{
  "n_layer": 9,
  "d_model": 320,
  "n_experts": 48,
  "experts_per_token": 2,
  "d_expert": 416,
  "d_shared_expert": 0,
  "activation": "relu",
  "moe_layers": [1, 3, 5, 7],
  "router_score": "sigmoid",
  "normalize_top_k": false,
  "routed_scale": 1.41,
  "balance_loss": 0.00019,
  "balance_bias": true,
  "router_logit_norm": 2.0,
  "router_bias": true,
  "n_groups": 4,
  "groups_per_token": 3,
  "init_std_router": 0.0369,
  "lr_router": 0.000566,
  "n_head": 5,
  "n_kv_head": 5,
  "head_dim": 64,
  "vocab_size": 32000,
  "norm": "layernorm",
  "norm_place": "pre",
  "norm_eps": 1e-05,
  "positions": "learned",
  "qk_norm": false,
  "attn_scale": 0.125,
  "tie_embeddings": true,
  "parallel_block": false,
  "init": "normal",
  "init_std_qkv": 0.0186,
  "init_std_o": 0.0186,
  "init_std_up": 0.0186,
  "init_std_down": 0.0,
  "optimizer": "muon_variant",
  "lr": 0.00175,
  "lr_mult_o": 1.5,
  "beta1": 0.95,
  "lr_head": 0.00591,
  "grad_clip": 0.5,
  "warmup_steps": 200,
  "schedule": "wsd",
  "decay_fraction": 0.828,
  "decay_shape": "linear",
  "final_lr_fraction": 0.02,
  "batch_tokens": [65536, 131072, 196608],
  "seq_len": 256,
  "doc_mask": true,
  "train_tokens": 849600000,
  "steps": 6682,
  "dataset": "wikipedia_en"
}
Below are experts of layer 3 (counted from 0) of a mixture-of-experts language model. Rows are named router (the router's row for the expert), up (a neuron's input weights, with its number) and show model dimensions 0-63. Each number is 500 + 50 x the weight over its row's rms, rounded and kept within 0 to 999. Numbers have three digits each.
After each expert's rows: "mostly gets" lists some tokens that are sent to it at least half of the time; "gets" lists some tokens that make up at least twice as much of what it gets as of all text. This comes from a sample of Wikipedia text that the model never trained on. Tokens count by the router's weight.

# expert 3
router:521516525516464475508400486467510489588517527497547431506364561381469496439523550534535524617540585518472508397520429397550480556440453468460508475478547558536575524524442471525455566522405529
up0:517494556456469513498471537554565504492419508537498592548594505470463640353587481519351513467504541510547451480502511488472514480551499408521508510563443436468594518527531488572511466494489549
up1:540524398590490478526571547510494612478491516523511567435461475404441491529488497427462399484468532547575419489480488516603507509628443352563556462588505591497407540433486464471504502528492573
up2:452506477434464452527569597499554559461534533491499548532611388567555402438511498443540491583478559571549524558518544406504511493455484484413506426573500489477444495521557459458505581466543418
mostly gets: " appointed", " Metro", " Sch", " Par", " as", " As"
gets: " as", " |", " the", " ", " P", " 2"

# expert 41
router:516515459498496545427588389521539444563512469484545518542546522381529590506587492424523478435351486510503473526664496439577500486533536557573498486507423430426528580471488486519445542503437482
up0:542649528584496572497458524439468425571517505414429533451503525438463449575543581542442547538501408407442442490522477403474564480433499444443534454451520379559409557549550544516391573467516511
up1:582446624507606424576483517489515486547584423470510478491551492573475406453616477542427497526439514487529457556607549514466541495516578453504449574463578501583526481481470448561441539482475509
up2:467414592512548500539455422484443549496576496427543509463500539461574436474436554505585436486519532442536476519503501400504503507525478481506481460527378434480525514528451486550491518525460435
mostly gets: " and", " or", " but", " who", " &", " than"
gets: " and", " or", " which", " but", " who", " &"

# expert 37
router:497533533507508497485458481584471437391424436404493565604518447445577523531452605552460584583555502481485453538510499451439454510534561464521566549479482460524537538599496521515440522468473512
up0:491438571465467516477549500632535445496510440450421582499443526448517509468467489553524633579494480575515441492547538492399398470531509510453550577472555473504501549586468472604463428438442419
up1:504527417526507520511503523573475542535480515451652557565448545518535488550401507400574576540587444482469454550403455458607528583543500482448575640523528482479500585553496531502528550409490475
up2:462420529524507488529431498463483507538392473543539592495461567548540575511505597588445447556484467586484435396454541525518516491520505503491432541514543499558515512513572521482479458516577449
mostly gets: " de", "de", "e", "o", "é", "les"
gets: "e", "o", "es", " de", "en", "a"

# expert 33
router:546625520544405515550451487473554580454445488507516540510399479641646420470494537562478539449511372533491558497492429549438517486559459544389524503478473536483525515484472500473505499491523493
up0:473476491523530489531477477530628485468458439465509543508432474583577410521429406603481518502474439465519434516565575492466531466521441479471617465534616560432587518428449506502533578433519469
up1:489490449494501531479527476515523538414391482537402489448528443550481481474494505526506437497469412505511583497517506486571494483582581430513576484468485485439515572473480552455463476482555550
up2:533375475563494514535414517408593461520498598471550571468495513546523514457578567506531492471498514516533485461549457593498494550490473505562496516447478513527501585451515440512615578452487523
mostly gets: "=", "tt", "Early", "ffer", "Her", "vet"
gets: "\n", "=", "-", " ", "er", "t"

# expert 27
router:487503506429480489580491557476481498476427429478593464500555466528529485516511567531586539447414593484491480453510460563502530565584564535437537479456492502477532491547487560504534328447499487
up0:413542426540504560455472524510458493567448444562451486408531490475523416494474458516563544545482491535461536597594537467548583541541496516434413532513453475526452446482521544492522470475455501
up1:550543561381596526510573563515507459400492497534453554482549521408506406513541468527490438485492495480478545539547477562495516462560450545532604477463476544494533587463457529499472450437433469
up2:376432538513459467472606461527505520537488400467522526593463541423553522552540518461448571527568488496460494525546528571449443531586546517483418503516545486517505388459492449618440426530532420
mostly gets: " that", " this", " January", " June", " which", " when"
gets: " that", ",", " which", " but", " after", " who"

# expert 0
router:477519378475487527600530556495567559503524595444461499422436475550401484462521559495498514529452462552528558481549524582427501467537355549514438502553530431424508545457504466427542476509554557
up0:417519470478475463415466485374524472429494558490411480546530464487478540521452458514505529453571458523554447508543532505538458549550466476578560544447537509519479471467414592479472493566448486
up1:474434553560554496550532500416512470495488484461586477486594499506346544541455439420456504526541515565502562552385534577499542444564455439492484462523500431422520486595515530521492569463563463
up2:538531544498553502528494515518481460537481515591469561567506514505411613505493439583494457413510450484497509546455512398440468424525476673501458492533482505474516479454465552485491545530503428
mostly gets: " been", " be", " Is", " get", " Was", " Are"
gets: "s", " was", " be", " is", " been", " have"

# expert 1
router:553498552509495442507354517483502473580481511548526381502396593380497470468472527579535501594520595505464521465479470396587467521485454504487546548501558549582541548554471444515464604496440492
up0:418542441445456482499544436499470518562560462491457512528495458553574473504488521485538449462450449529414473537543479475485460540491513529552503474547427475509447552509448537403498436372467481
up1:450452480559543506632426512481530477490547443450544466501455452472458509564518534488556571449482508468470424645510392452515473483436523566518607532461427424544420564493561438509563482466536430
up2:445435522429460500431479514471550496507664547555408505550457436493505453513412424497558523489525523554449363491553568481519487452527513523548500477520483456482528558465531510610446408444532537
mostly gets: " Brian", " Gong", " Tom", " Gor", " Terry", " Frank"
gets: ",", " (", " was", " in", "'", " Robert"

# expert 12
router:545558522468599528562500447444544489453517482511449520546567434505579545511456516538552537589509446438498577501489524475432446548476520457488495450485435511428496560480464505523508432522460539
up0:548409417500438459500527562516511513579499526495553450432584530546561490486552456472514536438471487508443564405481505595565438517500388511549429483456520498573507522531521562549511431490545505
up1:517461525527579522494433494509518478484468477544554477505450502456430492447546460437529540529483551466593639579542611477421442483597542452523508455511498487485500541549499541448414461445509514
up2:439496468518477483523505562551486544519480481530445519511447517562502492405416502437490499462534490473452525518528480466444514528468512598546432573432572496449459513551501535445510410404565473
mostly gets: " not", " Not", " Pts", "not", " Goals", " Non"
gets: " |", " not", " 0", ";", " League", " Cup"

# expert 43
router:501516424461545548509482469468489568501557530497541493430518448587540490477488502565420553579493549449545582540494563561527437515449571540502433487561453493527439450409498542534548474528474523
up0:448443499469430560527548592461434594536376536435537528546556451428569517491569419483472492472451515508522542476436406459522481536530580496424454529500502432460503496481480525436485447480485540
up1:421600482426548489553525472582517495512444546422504535517521580502563487556364512466564584497518523461507493560544613597584560432442490494484470506516441423550469476537448605596562520460520494
up2:508447450432512402438518513435454634539477509511545490490510474481547560439464513601475467503560504524495406545460491505457577468482473565498495503498506509445541485539510564481553560545546484
mostly gets: "---|---|---|---|", "|---|---|", "|---|---|---|", " Votes", " Apps", "|---|"
gets: " |", " ", "---|---|---|---|", "|", ";", "|---|---|"

# expert 7
router:496651553599457565479544556484500498517499427403478445479450497380512555524515540495578576454551524457497569500510455536543530493522553544494525424515466542528529497469387500549414518527359511
up0:485484457575513491498586458536537538525521507409488439529594515594548401516441542570553524489556529468572488571498486483559522474398519405530523503547488544485460520532539539532464512477508527
up1:434555374564413423526601653529506393468482477384415508446528442495472562553466533456505563522499466449571553430472520496508520429441499552476493551476482511525414532452565549495392624583520533
up2:405472596541452621533517502504433423472489518522483537552558445517476614437405520442541563463472429562402434507597436488539521496449475565440503524456487609504403455471495598577483528440611476
mostly gets: "'", "’", " resulted", " According", " Their", " develop"
gets: "\n", "'", ".", " to", " \"", " with"

# expert 38
router:554522536494464473546373507484492487573505555576548390536396590385488471439486568562545521608575569497449527468492422444572460466483504451457496584461501531601584511521432496535446581520437511
up0:577562498453462459422445482463591505536542485502443491469606448462472478500377498506543512544483469518469519513482552580499657506576513433522459584355518446440472452539537545506491588536565423
up1:488525534510566531566488520490568496470521546510557453475526436448493568489408480584504353477494607519482540503486539531519480463576459549587545486481483463569499616543509520507549495437530579
up2:487502512483576495544496541491501464462441496444460523426430394569554527493588483451488557527481499593513520609387456482536538509503427420507518493548546468461542469517437509485483506461571437
mostly gets: " RUS", " Dr", " BRA", " ARG", " NOR", " Sang"
gets: " |", " ", "|", " 0", ";", " D"

# expert 47
router:514504534533492435494376500474507515558459519545533405517409559361487486406492545562548482580528581523453498458476459369544482539501468527460488519468502553571542555533448421530506582530458471
up0:476460487525493493554502461508575548484511487443433565493457498493508465502414489419587486368567536425471443432490503430534442550533538447459462517483546466435495489549526477496496422459513547
up1:566465544484419421512557454454526422535542479437469475562544448552501496488610545531545449453524526514508533553557554453438571444503476480559458472533415464476349495584498484500544513523596559
up2:426454449475473426510482528481516486493548631477473438485494428438500563465407476423534458511507469618423498600524568474590586499574471516486433470496531540437539537532463453568500499445478529
mostly gets: " $\\", " Te", " Abdul", " Maha", " Bha", " Eric"
gets: ".", "-", " ", " 0", " N", " La"

# expert 16
router:551516516534491501506394411520458414504521525518543472512508518491435457512464521547488558468579491514483564536482505453556465469542499516503535390407525569595499528453483550551397592544479590
up0:407526482481479568449480406537521490506428574481519419585469562432518559519480558564474470560603546550583523451518443455548501475557464471482468535469488523532534597581436560497492521589444569
up1:484457580485438582537569513486492445512491547462505470484449458495481467493452467528512486587532508478546579475478521535539503433461464473476521546397487445492449498478529498545481523415495493
up2:523559453481477409468433638568540430571519470558545615468569482462536484599453444501616451423597566513498467502458499481510502385454538517483447527471586460470411454499464432489540491521518555
mostly gets: " SR", " Route", " translation", " local", " 3.", "SR"
gets: ".", " the", " local", " U", " state", " South"

# expert 10
router:483581559478487561582546486399486496567569471497532472480399483466459435573492456505441452529561466535552499475505488468378482456518406513539510488482473487527617462502478463597457513535383613
up0:450441518486541559506479471576483389514540484593583504447436472487473537580509457496495403501535488460531435593528451458514529499477450431548535512510477505500520580463496578590455396448479513
up1:431470450516533520598495422471543573450515621516483443539413439467456531503472465524495557497560546513444545486376446427536522496457531426531519511602453462446465408464520545479544466416463495
up2:538520466574433513526450542504518497564440412423510496483397516509377483517533408430452513479508507477499526518467459435467435485531580396536415541501624497458516475444575535511522447534524494
mostly gets: " public", "ing", " Social", "ting", " health", " social"
gets: "s", "ing", "S", "ed", " high", " public"

# expert 11
router:533500561498507437503355498469497454557470540542519422481424586395526460444505530574540510585547569506491523461490494389551508548490468547489484508490504582594562541552472454522493582512428517
up0:483506524444526418438568508427562539440436516453438492443589489533515613464545494444562457614410528508440585497557434543438554455511500527456496594403543462481568532556401498556558590489592559
up1:403429484455549405457595515565438543494499520542514576515548521587550569562412559495516520428497483589603493402400577442532458464468477539504491580490539523398453461451409532496521435543476535
up2:499447618464435501482566492502574514593489500567521471545611576427424565520547485483500536533488402500518493536421450471527423561519531445512509550431561511436465497440508552550515414510441427
mostly gets: " Argo", " Chris", " Noah", " Ashley", " Adam", " Rob"
gets: ".", " =", " was", " is", " 1", " David"

# expert 19
router:518595559574514471483421462519479467607486521549562459501399587359481470462484557540530531574547578561419563362514499454598408485494519526428509537415529566617566497461412493452472548535433514
up0:515525382447572498489485538561483476541418457510496502525422564546500580639472544514486501520393429476434463547561524435504411479531473503475456475507488581415428553562480519462478507520526499
up1:522305478561466531535545505490545458426584454509459476494527510502511532514558473574506599453497441520486658497547424495546393483425501495538474489470592460524407479547499451513421628547595438
up2:505440515451483382496503477549583518491483456427668472418368557449477436563457530566542573541391586509517480460536579549489416571590533439485576539573384462453500525546453528635497448629393551
mostly gets: "featuring", " NED", " 2012", " SWE", "Mal", " resulted"
gets: ".", "==", ",", " the", "===", " \""

# expert 5
router:546539493458531455579519479540507450423389516465473507556563442545465553513521507476486465406530513489502463540462496516592491479517532542498523436594438520411495535459597504533518475483556426
up0:498542515370436454497501482598517555471478435504564442593537529505504526440499541463569465560536526481454524547419495441519515465465520569405488517633384458552622473567552694509483503423533522
up1:453522465475464530538507437510544376460482503471420498522469475525470620464438513505484578530510438527649499492417524520518559509368403557448460522473508559556472491463583494497521549490516426
up2:575376522424551486556432483487473493564472561531434535419436510462510499438434535462542519611466516468458426444466488458498507536516608389503528549413539545536472487478539542485555424505507423
mostly gets: " music", " Olympics", " died", " record", " chart", " Albums"
gets: " |", " career", " 1", " album", " first", " record"